config.toml
hidden_size = 128
d_expert = 64
moe_layers = [1, 2, 3, 4, 5, 6, 7]
normalize_top_k = false
balance_loss = 0.00175
router_z_loss = 0.001
init_std_router = 0.00736
vocab_size = 5091
beta1 = 0.9
Below are experts of layer 4 (counted from 0) of a mixture-of-experts language model. Rows are named router (the router's row for the expert), gate (a neuron's input weights, with its number), up (a neuron's input weights, with its number) and show model dimensions 0-127. Each number is 128 + 32 x the weight over its row's rms, rounded and kept within 0 to 255. Numbers have three digits each.
After each expert's rows: a language model's description of what the expert responds to. This comes from a sample of Wikipedia text that the model never trained on.

# expert 8
router:122155156148142113072109169125192088181102091155089145141062124176173146175115128179058169066080126100082122096119094121107144108164120151126133115113110107155104153158093191077174142130163167127129092204154137109115107113101128174136073118175136139141147137087087127149134096095125110096140182093152168084178135152180121052149104116190127152147140082158143118159159127161139118141110
gate3:104145132126122088108166193190165136087139105081106117174151126120164120160044149152059100117136178097121086086165138085164194154103121146148157141102129126123135070098154202109096200112141133109104134214116102097097127154111151063114127072164152142125148103132167096137133155172133103125125106155083098116113135154103137095125096105167069157157121151205105106093148150113129095134106
up3:076095101146172100161118173181182115081141121089137085136163099112131100155074132145062147149140138123102151117159151154130168165163180156160099090134075104110180095071132170128073124096145075112124082126147103080102078135131132161185143106155133135120110147128151161129108179181141141124053164130128156109155157155104064149143103104129127164143094178200141120057161164124085096110110
gate4:131173148175138107127122087119103100146142129118154157122200172183138102166178224213117108109111117105134087168155137155169081132152069170111125118116125138154186113106052132109072154077138132171105107102105140169115158113120121124099151167159134119102160168107138134100123173123084132126111132092110090126140143188119113063205104106112161120098093083151093129103144094121135094132200
up4:110142104108085111139134125113170114124105139136120173124166053135119135136088107131124149176121155121124149194111115060132153095101202095136107120106091173146143122094051182153154054154169135108154117176137125130148167129142115112106135131070096144155096086126131071034094102107150143195142135195127148141126120032143152121123131110166166120125152181076125158152104152144176156137158
gate5:155197117141111128095118077151142132147158092135087128111109121095126160126117158090129089073190110126147140151122120188096119153132143147133137153105160145086117115143040100030086129095121105156150082186159131147141116177126149171172098105132146140141081120142086114121119114094127107141163094198064130075166126117205178072121174147098088146124165136144153205156144147173142137127148
up5:144124138140153109132166136145127089124106204150082093181124134160129119092119122204167122096091113108125104141142142069142144054140093141092085108180133055085120151184142159123133141167163120132146105133063092128110139109104192139147148107127120120109177136170126140118150157110120137175094171113182088128096138100142102164138115186188113153110149176091061066164067123107151122134050
What it handles: Determiners like the, this, their, same starting noun phrases, plus pipes and line breaks opening rows in election tables.

# expert 10
router:139152215117094123111152148110190099138110061149129107154124156154133124152099189168063154084056138048088123094133065135094133108162116168139172187118103147141104130159101143134169167170160130133088096153158111175131089078079122183094078148133157196126142088130129110148163114108121121169171138116126139115136151134154128080116083100192117130158157091185125127111140103158119100159126
gate2:107111138114104168111103131130102107099164147053181073128155103037125096186189143112092121088149170104045138164142077146127116162119149122136106094135172125096172125110152116144152170060105073169133099059146159156127083132122109148122100119146106166131133121097100117113143137136077190141129145122153116184120150111083142155141108124154116105143165140184116123185126078204119099190104
up2:078125179164117220128139074116134114104157115105168107071164139119067135147164173154104140047079148080113134146151154204139150157141107080136120104130095148121190106143093097146131087150103079137135127064204140173096126100120079148122116138130091171142118141141134106111142119152100110150160176140145099150129129129112166105130031107166101087143160114105131120167127079175098122119176
gate3:117067118160129163156130104137159062213129121112091144134101142123173144089169094140118128110095122133145163114085164173140173149135109142126166093135047047136082152078142122133172145176072179116136123073129098156152173166130120172139148112144184146129150158135109095151122139137127098101095093110113148055192122170164093132107108183077128102120177148105180129139167110091140154151085
up3:122109144128169151103142117133130126146158156132070094157115100153169146086127052154110142072077143132090117120065149168129194135124154182098149083167071063109099176061144153081083126140127108149139156127088126205114145175184190135161096114134179103123115130170153114140130127120158111068095126110136160089177124185131102142088127152091141125113135124074185122112160160158145075117103
gate4:132210104164138156086086155157133081161132121158123085111098168133116152128094115154126176146088133103091129142112108114137135094080131197137117147120118107209117164123173079080145110098114156116175153185146082187161091088160095166167075075112132135116106116101118135110144138062110135153134138131156134151085084114211155164105137089112084200191136148089162141145093152112128084147124
up4:131188050184071119101114159159140151115140085129139197173124135103135138100131161132175127210061115118157063152135156130150164121079136128096081167120165088145109127130113085109106098127094159145165157131090142181112159127172141188172155087116112155119109138082165137105116162126131155093122113073068125126124151143192151179125181079064150098141131127088151091139080148118112095118127
What it handles: Digits and numerals in coordinates, table cells, scores and dates, such as 84° in coordinates, 16, 12.

# expert 5
router:093161205111126103103133130145160130181128107135100114113092157152132195197121132172089168118091100044054113134103072158125111131125105141121116177095076102179130181142129154099140200179135163118103092189145085158144121128086086154130120138149153180121139102115063098149140117097095071152133171113143169097112107163159134073117101122136131145170179124131179170149125136162151116155129
gate2:134171144142074139135106136180145148136112113110107177115092110137143108134106132140137157131136137137122150082122036107154093122128122132081128124190103167134102154104181165133138062118159085101069091105159079024162167130147145117121149249097118086140107136133082193146089171054188117124136104155125156144116157124095136154151098084149120116120159141149137114189140138098133108150135
up2:123130115098136165142096188147126107099164137159080137110159113068148116132179098161132141108176177133159107106122098058131103149116151141100151113056135133184139096131160123087098108179060117154149166124165131135131110125091112114166105197092173146075199107145145161176137093096142088144074168121133092143099108086135158165130122111146170056129135114129168164197130169049100120118147
gate3:140129130104146077114147167084123146205132122125139120155182137080131094156162119200105117136175113125129123139140100105071081150132134130178121150038092149170201109140167153134126105087141114130139132173170149209139119118102073098135110141167081110112093145134098126133165135126150083124110138143114085055102144052184182045090120126114132137124158137150144152181146136172152113162105
up3:139088129057114161162087100087134111140145131099056146155153108116130145101136200105137140097105103104091149157117110138113151170141137085127104174087132139063115086189125141121101092134130168115090119126106094159161148103098134123157178210034099137143119198159154154127160147145091114099112110115104113147171086090124105146192080163154167103147142100116181131086121161164095163106196
gate4:138110156108207116150076152103171124123119126090080106131098168148127125116173160155138106130086092111115082174144131117090109154109104178135115102109144158118120108144124067134095134157159091124055152149169064142192175152135059149098130130139108130113144125175135153175195136161160153089135134073134091196083067163149126057116125129141188132130130159157061149141104153159089173157112
up4:134160174162161094151146146112109119130124089090123101084135140160134126160116160167102102092148147109104090145131173124088103158096110196133112153108180176102138105101058102147109137196159137159132098122168191096109149071096096081148083162136098163159224128166108198136156119111188138124139194150126185138112125165091093150143081177144165105134144125091128151100114115069094143164106
What it handles: Word pieces inside or ending proper names, often foreign place and person names, plus apostrophes, as in Waltham, Rossini, -ville, -berg.

# expert 12
router:102157151155128119090097130106140103097097077135059092180138197161145151122114162134003168113125128060109068123133120112099084135168137160162175121133093084186148157125156132115187118180187185141116113104128112164181112137121114121107112128124184188120151122074094140124151129132128081112118116102147140123192127138135164121133104119107128177188154130109104170130170124139183116162145
gate6:126118122170165118115119173173200156127111150145081143136152170143135135112113181157097116130116097136147137099115122085156160128145148127144133154048138146158113035094109112205163126134114181103130065083112126154186121155113128112103098151127100196135146135060133116137078129105121085195108111133126134124152087110142097115129146139153101116154177120121183067132111108148104162096006
up6:166138116161139132080157202152147125127091133144067101113142116169131046119082145142127122157116176132111186116115106059126134078123157131096114107054107122117133047173052149129138110133135168137135121153141215122154097169118120127145222134123152163109073128078137146123077081139159137165117121106127092115178166107102155124092100111111096139203128100133127177128102136159154137112109
gate7:081146123127156113106051093116138107136129119086100081116119156075128186084138180109108128154125114097116099138133091106165144124109135094165120113135067145166146131137094166145184142183197161144078144091138099162149214076142136105091132140134162183130138109156134100086124185154151087159124120114123070118101125132165158154105151118061182082088166118106178102128206153149136100182114
up7:136132117134144156137067097204137112135137088159160083125147105131129115104100046148142116139139128134039103141156148135154088071144135099106137087162134146119148141103144118103135139135099065075100177124158149123201081158114190151175079183162115117114074168139078105091098148108130153083156118117154177087144070077107180128114172116137193091125183148118147165114130136143092175142131
gate8:112129123120075118117102106105106113130096131117123096170184152096222117174136167079090161154135138113100126077141122135159090139153119097166145141046147112128140141145195149151117136104117186112160109178128062061155104108112094165115140125104083101151230105103145077086132133169124142186128163121166112063154147087153155127158164133100098129145137122105157136094140168085171183145105
up8:115120101152069171139137120084129130138105133110091124129112209069180124154174129142129195136117147154106044113140129133140113156144127078110148152081137081152131116135142120156089126075043135141171171139152087151184125111079144223119111158132126094132147154141141091100165094136088185136128165105140062101143160140138087133165137123124137106147159159130090088096182142087190136123065
What it handles: Heading markup and section titles after blank lines, such as ==, See also, Personal information, Services, Career.

# expert 15
router:145188150092148152104123131172189090156104109156111104155096089162152137196073162194090135091045138049101135123099088110147101087127076103153122134141097091140121124137109169099161133157214125135111103106154095121137115128109108162111139167165132137147127096153121089150148155066095087099135139105061142110150154152142157103175145092148115158150162130141151164131146090206145101200144
gate7:157139140115071113113101114154126125084090122115153135112129107162169105113095203154097147117121109125093136106141174158103131168149131102215084098123127138069127142201123087139136151189189124114095130114065140211127144147131109135150140130154114135159167070139159103116089151113159039140180100122181126133160168062112107052124158130144102115139123101082112114142150082140101187140171
up7:131149168159125099164128132118156180133222123063142115144201093149167157146168104131110159056092110118107135195113167133099048156132109159167103101091113100084158128093127088090104139115145116097147156093082162151100143150107112188048129149133091148143147108149073091119116174170169098079139154152127182115176121152111111125133148098142098114113106132123125112095081202112112122160142
gate8:101163119134178101158166111131171138104069118100121121171120177122136148171171099142099141069134142116121091097149162165156111140148155134171143094167136080137099161120124159148105157116086071134136139161125048161126084117137123123154149106176183095104138121126110092141148185143125100062156054127147136133135116153121120144115142092099049132115126099198152107167101043175106042151183
up8:178078133117141169150133174135123130165162110150160185113156103142104175079094071113148113156161102129144180119092126152071137178129090159142135144124098093151119096125119118141115170161117135089199114117093110082126212086138152132078168155067106102139175072135110095061172087129100143186130173121127130098116110143142133098155128183107110126185165096098146127104159130101156181067076
gate9:146142162142061117099178164122124096166049115120143101178125110152113076104076155142145130181081085082212120123147110133159130149130144139158111121119152123122164065171110119118168116180124150141156126152141114181093118178124127164135169128126122118119138142129089130165200160181113101135116151064125095099098191084075098061136135088133087156097155136158208128090088142170108107115126
up9:106082136138156084147159141107145143152138140139142156157179161068117149160129178148142089084124201134080153134134127155112173123064156112133084177045142113131097159110142131126171068183156149085082116119091134163153171093119097131093079141105144139086108143154146142072207113147157135108156193128141115118107099122165099094107108184109104077123117035127166181127133124120157153157145
What it handles: Line-start dashes in infobox lists, table bars and newlines, plus accented-letter bytes and capital codes like GB, NE.

# expert 14
router:133172178153082072091112133108143098171113066159093149124097142185128183204096183163063172112128100077119125102107087127096089076157084142142153121117100167153151146127144137134107181164188147099111079187159115098174120111121111148129112184094151161150153075138107081105161089111147085161116128154128135090105145138176172081167127151137108149168185103123151145133156087162124100155141
gate6:050124142078124166106134138087119086131171126091152156079118191083121092145165103137092118130073120095087197207140108104136125124112149097136121166160089095126176093157084111139138139082151117173152083132136128117150170106127175173134062170129210138123147115151155061147135115097133153195124150123069125165136128096199185125080135093135171130120151157117123122108114110138128070125114
up6:165092132160146149103039106164125123126136119198135119100134124098138138140127097145128136097184138123120076108127172140119171169099078155116131109179136142204087144121125113109154072124144187103200171091132133199156066094157109112152157100131152054111090130129144122149121125141120126120160178100070081085145074150130159103090189143143106074106116124120159112089181134153135171083080
gate7:147158153128088118097116127087152119197127100205124115149038168122104167192142163142103114161160088127137052183103163162156140166116075145079151119128140112116125128117120176112144165127119157186078159093172134124145147148110129118152114153105106128127179091102117166147122070137119073114127132050132103113096143201084126080124088159131155130108123152121137160134207072132115079160120
up7:100157119119127201190082091149128124096116112157147133090094118158147172070118107179134097117161084129140115158123093149107105149151143076112100215122085116084101163132144110095153115121099101125071147139064123132117124098147154106154181041150093126128109172162149132105136193153123166103147173096108127216134117107123089185100112125162191119129104130160160133141103170114132068109187
gate8:120114168162134134127216191171100081125184105129099125164127138129129116172111144126112174121102108144144098075152106159183173066175105193085124087146151127162139151110131189132151149147163098122060113179141150117098131170115145160147084171123139129132103113088103122203131168104153132082130112082141122167098113101093133086150114066128157144086108148098123146189137082065078113125084
up8:130108141188042183181128123122140127165109146076150183121137102124138134176053118152118083130125124125111163165119116070164101106122116147160161080173105142132119102110112083132105077113162114183126101121134122076100182094127107059109146099095102133147139101106142154070153123155133153101161161150103098123147151147185094054147149174147168104158154199144121151146079137167156078072162
What it handles: Capitalized name beginnings and institution or place words in proper names, such as University, Street, Corporation, Field Marshal.

# expert 0
router:130176158109117107085130127155174094149099102151069166113161162130150146127151160157071141091106149025157112163093123162103123087137154183161125166083145105129164144108117173093119185185144132126162081159107095113188131065129114112100128152123198192159161117144071127166157072100137099143147149089104130117138139156132139045148104130156090166142130080163162114151115084134143092146116
gate2:123144137131162159081174146114095117110096162155149124123129222122171094139124145147091111103070130133159121205114194148200133089131124153154142085157168134153150107150138176121129150063141119114171105119125118139133108094106131087119142176125127096118186154144132157111139082137108127113106212080161081111157158128059136089152091108186078092110109102160101088159130077121060073097119
up2:162107125162131121107145107102102098103136135091097120077138080154119121108086133077088183118100108129198200153149107181101206130175114165112162124083134165076120031141085160140127120158100125134124116128152107112169065115125221171101096127146120127168171158166133139093121138199175107100147154130120126107188160140130130105183106162142127121131098108118074125079103100118109165159136
gate3:174147110160114150124120104113160124144139127101129118114171179123133107121178108101094155130199088135163140133100127190174081141093165102124088133158105025120157123091078147116123147078089183120147162175107109141114148129088208092123118092067155175088090103095133113091192095100111185084116081127138115125153158166173170085164106123095125173149127079135145129176111165115146134094153
up3:153079142150121115147139199138114145138142163069081125146156175156164111137169102166137148138105104133072114102091161048125117150118105126169132112119121135081087106160129088103151164081085160130182142130165087139140122070125113110078077144132068088087152162102133183123100138125132113084182190131121121190207117135141059164122113113150170119151146140095153083127142161201173110147110
gate4:092144145096123060115167111099166168092101134161112125120158137139146155115138110127108112190165143095149066133173162170084125122133117056170174139154128108125143137115154108043129178158103105117133087147163072143122161134118131107130138117124178132176135116090161154111155060121157149091104180085087123164107115198096168115115149112097158089171123066145126128147150129066190104141218
up4:199141117125075105147129147178160096142100106129158123128163116046146061104114082126106112133075140146137081132198172122198154168082126167141117134096112154193109047157169145082102136106087157130104143137156143137148157094147103134148142111141138135172101113090139182102101139139130114105144104115124086083147151152057105150117147134138131206094135056168163101118143082095158108096094
What it handles: Punctuation and fragments in taxoboxes, tables and infoboxes: pipes, parentheses, equals signs, and rank names after colons like Lepidoptera, Angiosperms.

# expert 9
router:128169169111101129111089146118184100125100077152053125118082116158131166144090146156060161099075112037124108107095134155133081126148081156136132158101120129163118103193101195105138154162198141135106098125171136159155090069064131136140117138135130201155191118112097099149148092120118101110179152138144171143174139155176139084142115103179088126155143142140175151161145102144120090149132
gate2:122164153121113111147119088141161098131121136120134147136166124164123164124086163200093188095132114099140145115103140116167109104137086108109044071141158180153148115148132098113142102169202112159072103168048136151193167079097144161165119113075107142108151109128105083115180131077071092159127103176118147166154126113120132176124099161132128170171115181139150171155117143104081067173144
up2:107119145175091138115111127067102138099171173150187092126149127147136154166121130088136158116059168106133091096135091114123085149125098094136155109187104164108173153112171126151119146100078168170121118086126135133144139121117112094097146104146098129125147183115120245101093135127079187133128116134172131159048118104176116012152124072127145124104131126131086112129132132121134208127137
gate3:177110131145169173143117120085137107111113089100123094140088136186130122130080122042118147163142112156102183160169140171105208153181105137118128109156041175151126138160112173145125088114174102143135127130110135125130124109146136199073116104139124172088183168120157105118152146140065150084124115095131116129138153136078104071148142118111075118115168038064119096120150111124118098073156
up3:150135149115103098143110110116105132159188114125112094152160122142100186090101096160110104144074142151110106141124158139140138188154127185057147111066130139162156162139074133151132130092144167089115100119080114081205178096077143137121057128128118146084176135141142152153134120138093140136135158103150127121132192123160126175100135099152067147058148023130110088089137199122110151107165
gate4:132174129179097212116089139121141100147129096106093109106124137146144105166111158149135139063111144086090129147174144100109134126137133177119137125099162172113093178080144166105100166170190106105073080197184145136116084172111131188087086143193136172110172148111173068132089083115128168141143097096135160146132109109158121131143154052135192103173107103086085099125104127112113146147124
up4:108131136174196118129130118167083096120149109139114063146132125116123136184153153180115134086151137091063084113145162124133097123107159151120060103125195062165131133128127089141107108134178101163122105129173176164157135139083121132094122121144059113082156121100155158149110094060129100176144119115198176183176140104127121172150190095180150076116126159099098119070083167131118126113156
What it handles: Century parts of years after parentheses or dashes, such as 199, 201, plus year-range dashes and decimal points in tables.

# expert 6
router:100141156096099091084077148153158118166130040128133125164098158146167167167112150151100142118086058047102050124098121144081122112134106142130128158093124145112168139138155131108183103142123167141068139164201100115142105068076135142113109154155146158129170120104089117134162164111092146079131174176121130108143133167167133111191081127167117172119155097168153128149138136202171090131124
gate2:113090142137134147127136144087117144095085147157116144068180215139161123164054092107145172116103093088102108113121091124106180108094109136092166177157127127110104120122119160047130101199123101164157128105131127102124166113121092106114145120195123139105182140094174162114100062183160128172139164107155150152136098143161105110105115123197144145145044082126157102105144083185109155155122
up2:138124173185123079106112151188133138187160159076170082124057114118104098135076102124090100127154214135172105112091172114181075167155113166138166138066148102194092111141144103136122161133144108152118107139095141135070084135125148149186137130109075180165101158100133119098111137141102166107123166131168156135118123076107149159143118114127202123093109067070145105126154149103084131143100
gate3:154106112172152096098068141092104108130133135132073141143162184177130106174126088152123132164116127123130125089096157157141169079122126100081135113159132144104178114136163123069135167186151109131021127051125168154088106094135124107165078171124147133136187105081123107106161111151094142205148103157151118119136076138126134158142113116176093089075165122157139151178133069175123186110138
up3:117128156138150089119115097140112138122071109154203138103106137058139121121101102121115125129136154112103147168055109115204185159133164087160125115166116094161123169149132133151121135127076097120121138102146129102186064127176136145160112129014022169124152145141127135149109130186144176144108127146096134153162066126168145102097175126127091148104128197096127148135135065148130107124154
gate4:112120122124094115154100155143142156108168113077126132077127149107201161175116110038104142116116072127135140140131106084093156125101125127118106097104134189110100151115095095200108143086166129171160087115173161179151082093075134123125131109119085103156092167134150100102172067154103179159084139168146158120174120176113179091158095111134153182150100148138139076198110088171150163163141
up4:081187125111127138161144144152140143132099111124108146134097111150107130150143119093107095105159154136138131179167108150142092159100096147092099144110119160072156150186073097092155045164122081133108110139131113175084182144092103075122226100168121101176146152132145087160144135101099152081166201122123155127147162163091125131147095033099139130098056149109148191131143108161136159107131
What it handles: Middle pieces inside longer words, often after re, con, in, dis prefixes, such as compre-h-ensive, contrad-ic-ted, tran-sl-ated.

# expert 11
router:098165216108151133086116150129208084146105092155121135167104123196153163176116164140082180098101098066088107145078111113104092098171109156170175153097117109165120156165121142090144164167160140102113087143155073173184108071087107154117119161150146160141168110090089120131137097085116117144206156106113136111139086159162122076156105157135118156136152120153150153168145102162149085148129
gate3:112097160101099117082087154131139139085142100110107112067066101078184140111111097138103121182087162124053092159125120065132122174108166161173161218110124129123164118177141127094144135107140113149133127082189143145108156109121101128161098104125169146144172144103144142134152125090119222157160136103141125083116147110165085100120089118130171152201126099142130148158150192139125071189102
up3:120117126142105171088123086113117163098186069062122145135084085088181103099091091161112134129072164134108095138121110137147147147126091148146148212048145118155105085131093102137144127128140094184164162075139117129178151100135175087156097123121125116132137158100159121150116100175136112115165148091126139165227154138082104146075141160109115112169148137205124160191105100152130090102165
gate4:084170124181137124142177124116105081102105095122125125151146113134255100078116130149106142156104118123136174192109093105164147098173144169114152199130150126121139146164116133127166082104149109136146114152092155157111138082125142158115134148164148156124122127129122119090122058157135114105196050074094072114083117134112172172136085132116135167122131156118105108146112115079177063048117
up4:186115115065129056144059118132120156136139141169112102102151089068098159149087168174113101114124143132124062075145155142104124119127151115136094110213137145120186101133094146085126138142110125159129082144095126114103146129166171121170141083098096102123132106141154148132091102136193053142104148172157136147085143132172127149158211091133178147124126195138121068084124112094120125155195
gate5:133068118188133101099081151088145058109131154115137111122181130151163164105129124146153154098108123133071138123108153147168114154100138128151093106084144141151136110146109093099175119112149161154041110111136108106120101098118096121140157102195182116151169104101125170125163070194076134102176170121125053143167116137134125161159118147139099189104110113159089178206124137110127091045165
up5:123108177121143089149074088081135130114126118144122097146115174164149127121113122147136128051131144132027079140122154115110086106162147172118096146183100238154088086120134131148093174077129123168096086101074084124088164153163120139086167100138180118140116142075177177109151196148107143130102145078126148112151150177156131133135083127119155111166143113116142118116076131109188149157110
What it handles: Commas, colons, semicolons and closing punctuation after a word, especially in place names and after introductory phrases, such as Croydon, England.

# expert 2
router:170165214151110121106112127129182072126071058160111138144109161122157135184120160155041134110114102093106131099083073140105112118168075170154125161106112151137124125154130163103147181178139147112111081163146126151177090127125080170105086145156163162201132109108139138147133085098081096088136143128133152110188187162126107141126092096173119133146125103192111174155125091155154092129105
gate6:157082140137092181165119076099166111194091164143165130187105107125154080137148118087107150148125125140128153072125105108100126134100122089208144155117108117142099105112161159153116155139122101089125137134125084192112129147106131180089115087129163105118168115135077070125118098143137178136189111138060136111109132108084063123141120132085152126153193126065180072123149145189188181181118
up6:111106177073194094190143155118106138121109124139110127096114106117090201128129088123148109140138121121114127147152128083113145198114126141141120139129157147085151131163174147126183093082132152130173118137167112044087090152136109115061103113100115120112094226073093121140097110171084133121142098134226142135158174092119126114158147173125118142151124176117137112154193131062117173123168
gate7:101169165120125045141167111167125134121126142128085081116100130155102121125122172118145118133116104122072186117067140139114077134092168101147142109121154089202103146128166160068092065129132179164138150144186120081054094111102131104177189140192146147116119150189137196100125147120140098130106183132111121105123096118138145137109200189094151127118081175147130133086112152129084164131116
up7:147130108167107101161146160093155118137128132094170180131120104128093115142158151076110133116132201139121128255209123084110195127139161163124147129106113161093158152109166138149114103065109127085108163130101137103063133097200151114075120096136124114133108130146174125129096100156147099156101114141159175071105155176135106114131073091147084085127101178116088139118169097094105144143090
gate8:158140178096076155096103158143089060194134121109113127152189142128153068149178117149074127154124111108120085063120135125126068137116124156098177111153114088110144156173093126158136183133156134165110104154145114109134112099080063117129113112119089131126113171096138127122109058155188138144177104143132178179143125148163170142193083077103127121147156156093088082176184155112163164109166
up8:158110169110116157163148161172105077129145165131117113170158180105124069167159091099118146154151109116132055058095170109108102087119133133065189104199137092133104172160113108169138111153129136101103137147126141105121164145101087083124102083133094138144081154071127121141110150101179120178131141149173149175132128155136147151113132108148091173145131174088085066145213153140196154095159
What it handles: Words following was, as, is in running prose, especially part, one, became, being, a, often before of or to.

# expert 13
router:160183194106140102137150140123154094134153088158090099151080150176133170141088132144075179100048098099112096066123139152095123085139069136153125193116095104119112162167136182132150170154163149106104091151165132177166079137097125163171125166094195156141136089103092059176149160104111107092166122101078160140135122143113153106135091096128113168152177131163174136161153097144144102116109
gate6:133085107132131076076155108160136137181095070117057216163175103149151095096097148115122127136068091116122155117150081096129135139131160155129148210113159094138114179132143126107121132168081159124163073098120091128148072084164085182110103100138114104184144140141112132125143141099134143109122151197133103152166128156145098163149117100126051142141168056099163165133082066121111150139137
up6:190112088137095086103134159151109132117132086118113107164189172141135102069075144106118156159074189132049128121164141131109107121144091182160171178104157113120099186127125183096068141141139179138144106126176157121174086118144116166133125118167139128158105131115115125151166187116107148091165106132152066128155082156096121131174110098143114130098183077091109143137109053090094139057102
gate7:125122127123056081134175099119189093115150119111122120109138199169126132157195145135135195059120073124137141131098117178127164127129108083172092122080136091151096114178176119146156138084119174116117085107124073156116146150072149124130146162093107124101085120103160156161120146129074125122103123166120097118122095123135082139115050121180149173143135215179148124143084185111177163131100
up7:160149089235110134113103125142069161153151141111122173116082190117060162098146165153123098152149154143191154128078146133104079182119122153150126107139120155086110096104135107118150118150108091169118090130087136061099083155084094154146168102167187112131118099152104085137156101164128085127131152112118085149131171120129119138106149117154079086155134120111132099095062094114190203163085
gate8:120139163139057157082067173154155104153062093162113087114117155154133088160048140152081204137075110084137148164129187196092129137134085147119182131089126124139126158106098129128172126161164174146119088170161171146170097121067117200139100157136192152151106134089097073174144101105130132135155117133110100107128140143116126114138094118148172122176115103107126170121163097122166132168131
up8:159122135096120063076154141121144111111129128035122106117135102135158138140216167147119087114123129127090109138146063075166078085138146159102142116146154174118154129170146170130119156142131123125154137125087074072118145091147093066074131098150115167134179116161142178100125143155154102124123148169151161119095120140173154092186136107100044193095196135182119108086088105155120140131107
What it handles: Subject pronouns and auxiliaries in quotes or narrative, such as they, would, had, 've, plus capital first pieces of names like Mc, G.

# expert 4
router:149146141110123104098133157111173081120095054145044107158087159156133162163121141175091103118101114077086150094132105188130134109141115143152129126124105122154083143118108154141188203130146199126112132168171102146162105092065121150125113100171177150158141104086099104147158115100118101086125191105070098124156159165152100114157125141173128174166162111178098194191167092129156116121141
gate6:143096148128108098122115150107133111110135116149075124126083222074136145142118181124130136137077092135066189127122068143180124115135161081115178042115128107134132147085227136162116076114117164125148081157132142118176105091111120130180105094146112096189169155109101176119161137149133131102104200096079164135130138082115088146135070144125159118091142169120145141099098135166110119155168
up6:096169112140066109127163098155121151180127102085126156169097177094105055108112102145117121098163116175149129102123140132108087110131120117144175106155109157165110109138151066079103083120144118183160135087150171187085107127092139132149128120086148117155082113162066133125117084105084190127087140113087152156145163080184158173160135078113151109150149070117144182149117079174207094151110
gate7:110142127183140137092095117117152136111110149159120139097128097172164059195161153098110130158197107058113145100123153181104115146116106150093106128157100081132107140136133110128162156113162056112108197140132128145181110110154116112130131088161136126124078173092158069105143112118161148163126142134159107107098125086112093114096174102194136123149060209127101048190167148158138097178099
up7:142105146097118158083125093069136131133184108156082119114089129131140125077128145173103133106119067130126141086118108077143160110154125182179157141156188147073153136154181130058114150077108133085127105110126182146071089133073128123134177112177171116103134080123156134121120188146175150153169175142166129144172105187134160149149090160098100116174096036159151138088130136132166113169112
gate8:114104140181141069110162108108145122159149122204136078093120111190114132180072139110110138106144057140121124110174116132150121102142104065052092102212192151116119154130098129144189081113168171109101092164128126034117119150152077171116160122108138119107138114189140086092130130132095123128113142127170099120120121131193154080135114121127132146176116163159134090102168110151095137140179
up8:129114153057185135124142207113151158120169157091118100122112101156136150123112127059115138163122143138127066110175125139057173139077106139097110072124154140135185137153105132113133090113158120068159153205148100161199085121152195204057120119158169139173083107115122100131069135155155104084162118123111085110126156132134161113120113139123128147127142065095159129137118172100091126106149
What it handles: Opening pieces of split words after articles or possessives, such as pro, con, cou(ple), int(ention), suc, disc.

# expert 1
router:128135213126086126096135192128173065170069095122090120148088177161172140153118143160066185107074138089103111115115122134144133096179117125140147167100129127140122164185139156141139147152143147113123114168158094180141109061034109165087090139149178149167155076116130125127127111115100127125150137082096099107150175149167079134149121116166087156139162105157137150107179096139153058127106
gate2:091126114098118099133099140178147110153086118134123138095129180156141135130101111186115123118136129116136118158064166100070158095161141156155130059142156155086197222109228110084114110121147127143194152137091057157151174109170162140091180181102118146143094129144162151141159089111136094191148101155157138159102090075137139105152105133122110108139117102131185085149086108116132126102091
up2:154099160054128109152134107111170157168099118106141124142118170157181133089107152148114142155185136135096103092088150103131185106163132134163109102067143081084078151124149064070129083120115155153173137109118061088103120114156121177108204145149150081134102097120144129171131187130089135165141092135141127181155117095111113167122088049136151093138193115135116099112122086113095209127143
gate3:135137134194098157138176158140159182115117105131095113127077139131108134113110100068142108070154158120143167113147096153152061075145105135076119125137128139138138105102127088147068108145127113201148142108205118146035131159126196123129153051126188138139171155176133084131117137111122126122125112195109118156107144107107102115161175123150127111206174191090131169160131106089084136149114
up3:143173126098187175105093073090109123150130155144101151095180156109215152118150162171161145135058173112131100095139076128079148114133094153128056114138143144099072115162169155110125127103101131146074133157092088134161132109164082122152131150126084170142131180147127126143196140130095104153107113107193066096138049172135153166156144140095136137078068137111117124160086138178114114126128
gate4:140141156070152208153165117127129087145120102147088184212145125136147097116126123180132106129067129099144142199160154153152109169125109146100118111089102116148138109149061126183173129092152153066107117121123097135131161171060146180095069140127119108129139164060137131114139088136163134081095120106153127172148095161097170105166106054081123118139121131147115107120202166102163161166119
up4:127114122176128120186135148119124149173148126108110131130092093133112083133134149131125084106176154140101137097088119106055091190088103107161134147107127131115068100069093119117087147137130083116107159094095151123143137134175188111119163188118176145080102023151110109184136162126157104168149149197129143146115128143107119109116127176155105137138145106074165164193139050153081057150123
What it handles: Prepositions and conjunctions after a noun or participle in running prose, such as of, and, to, in, with, between.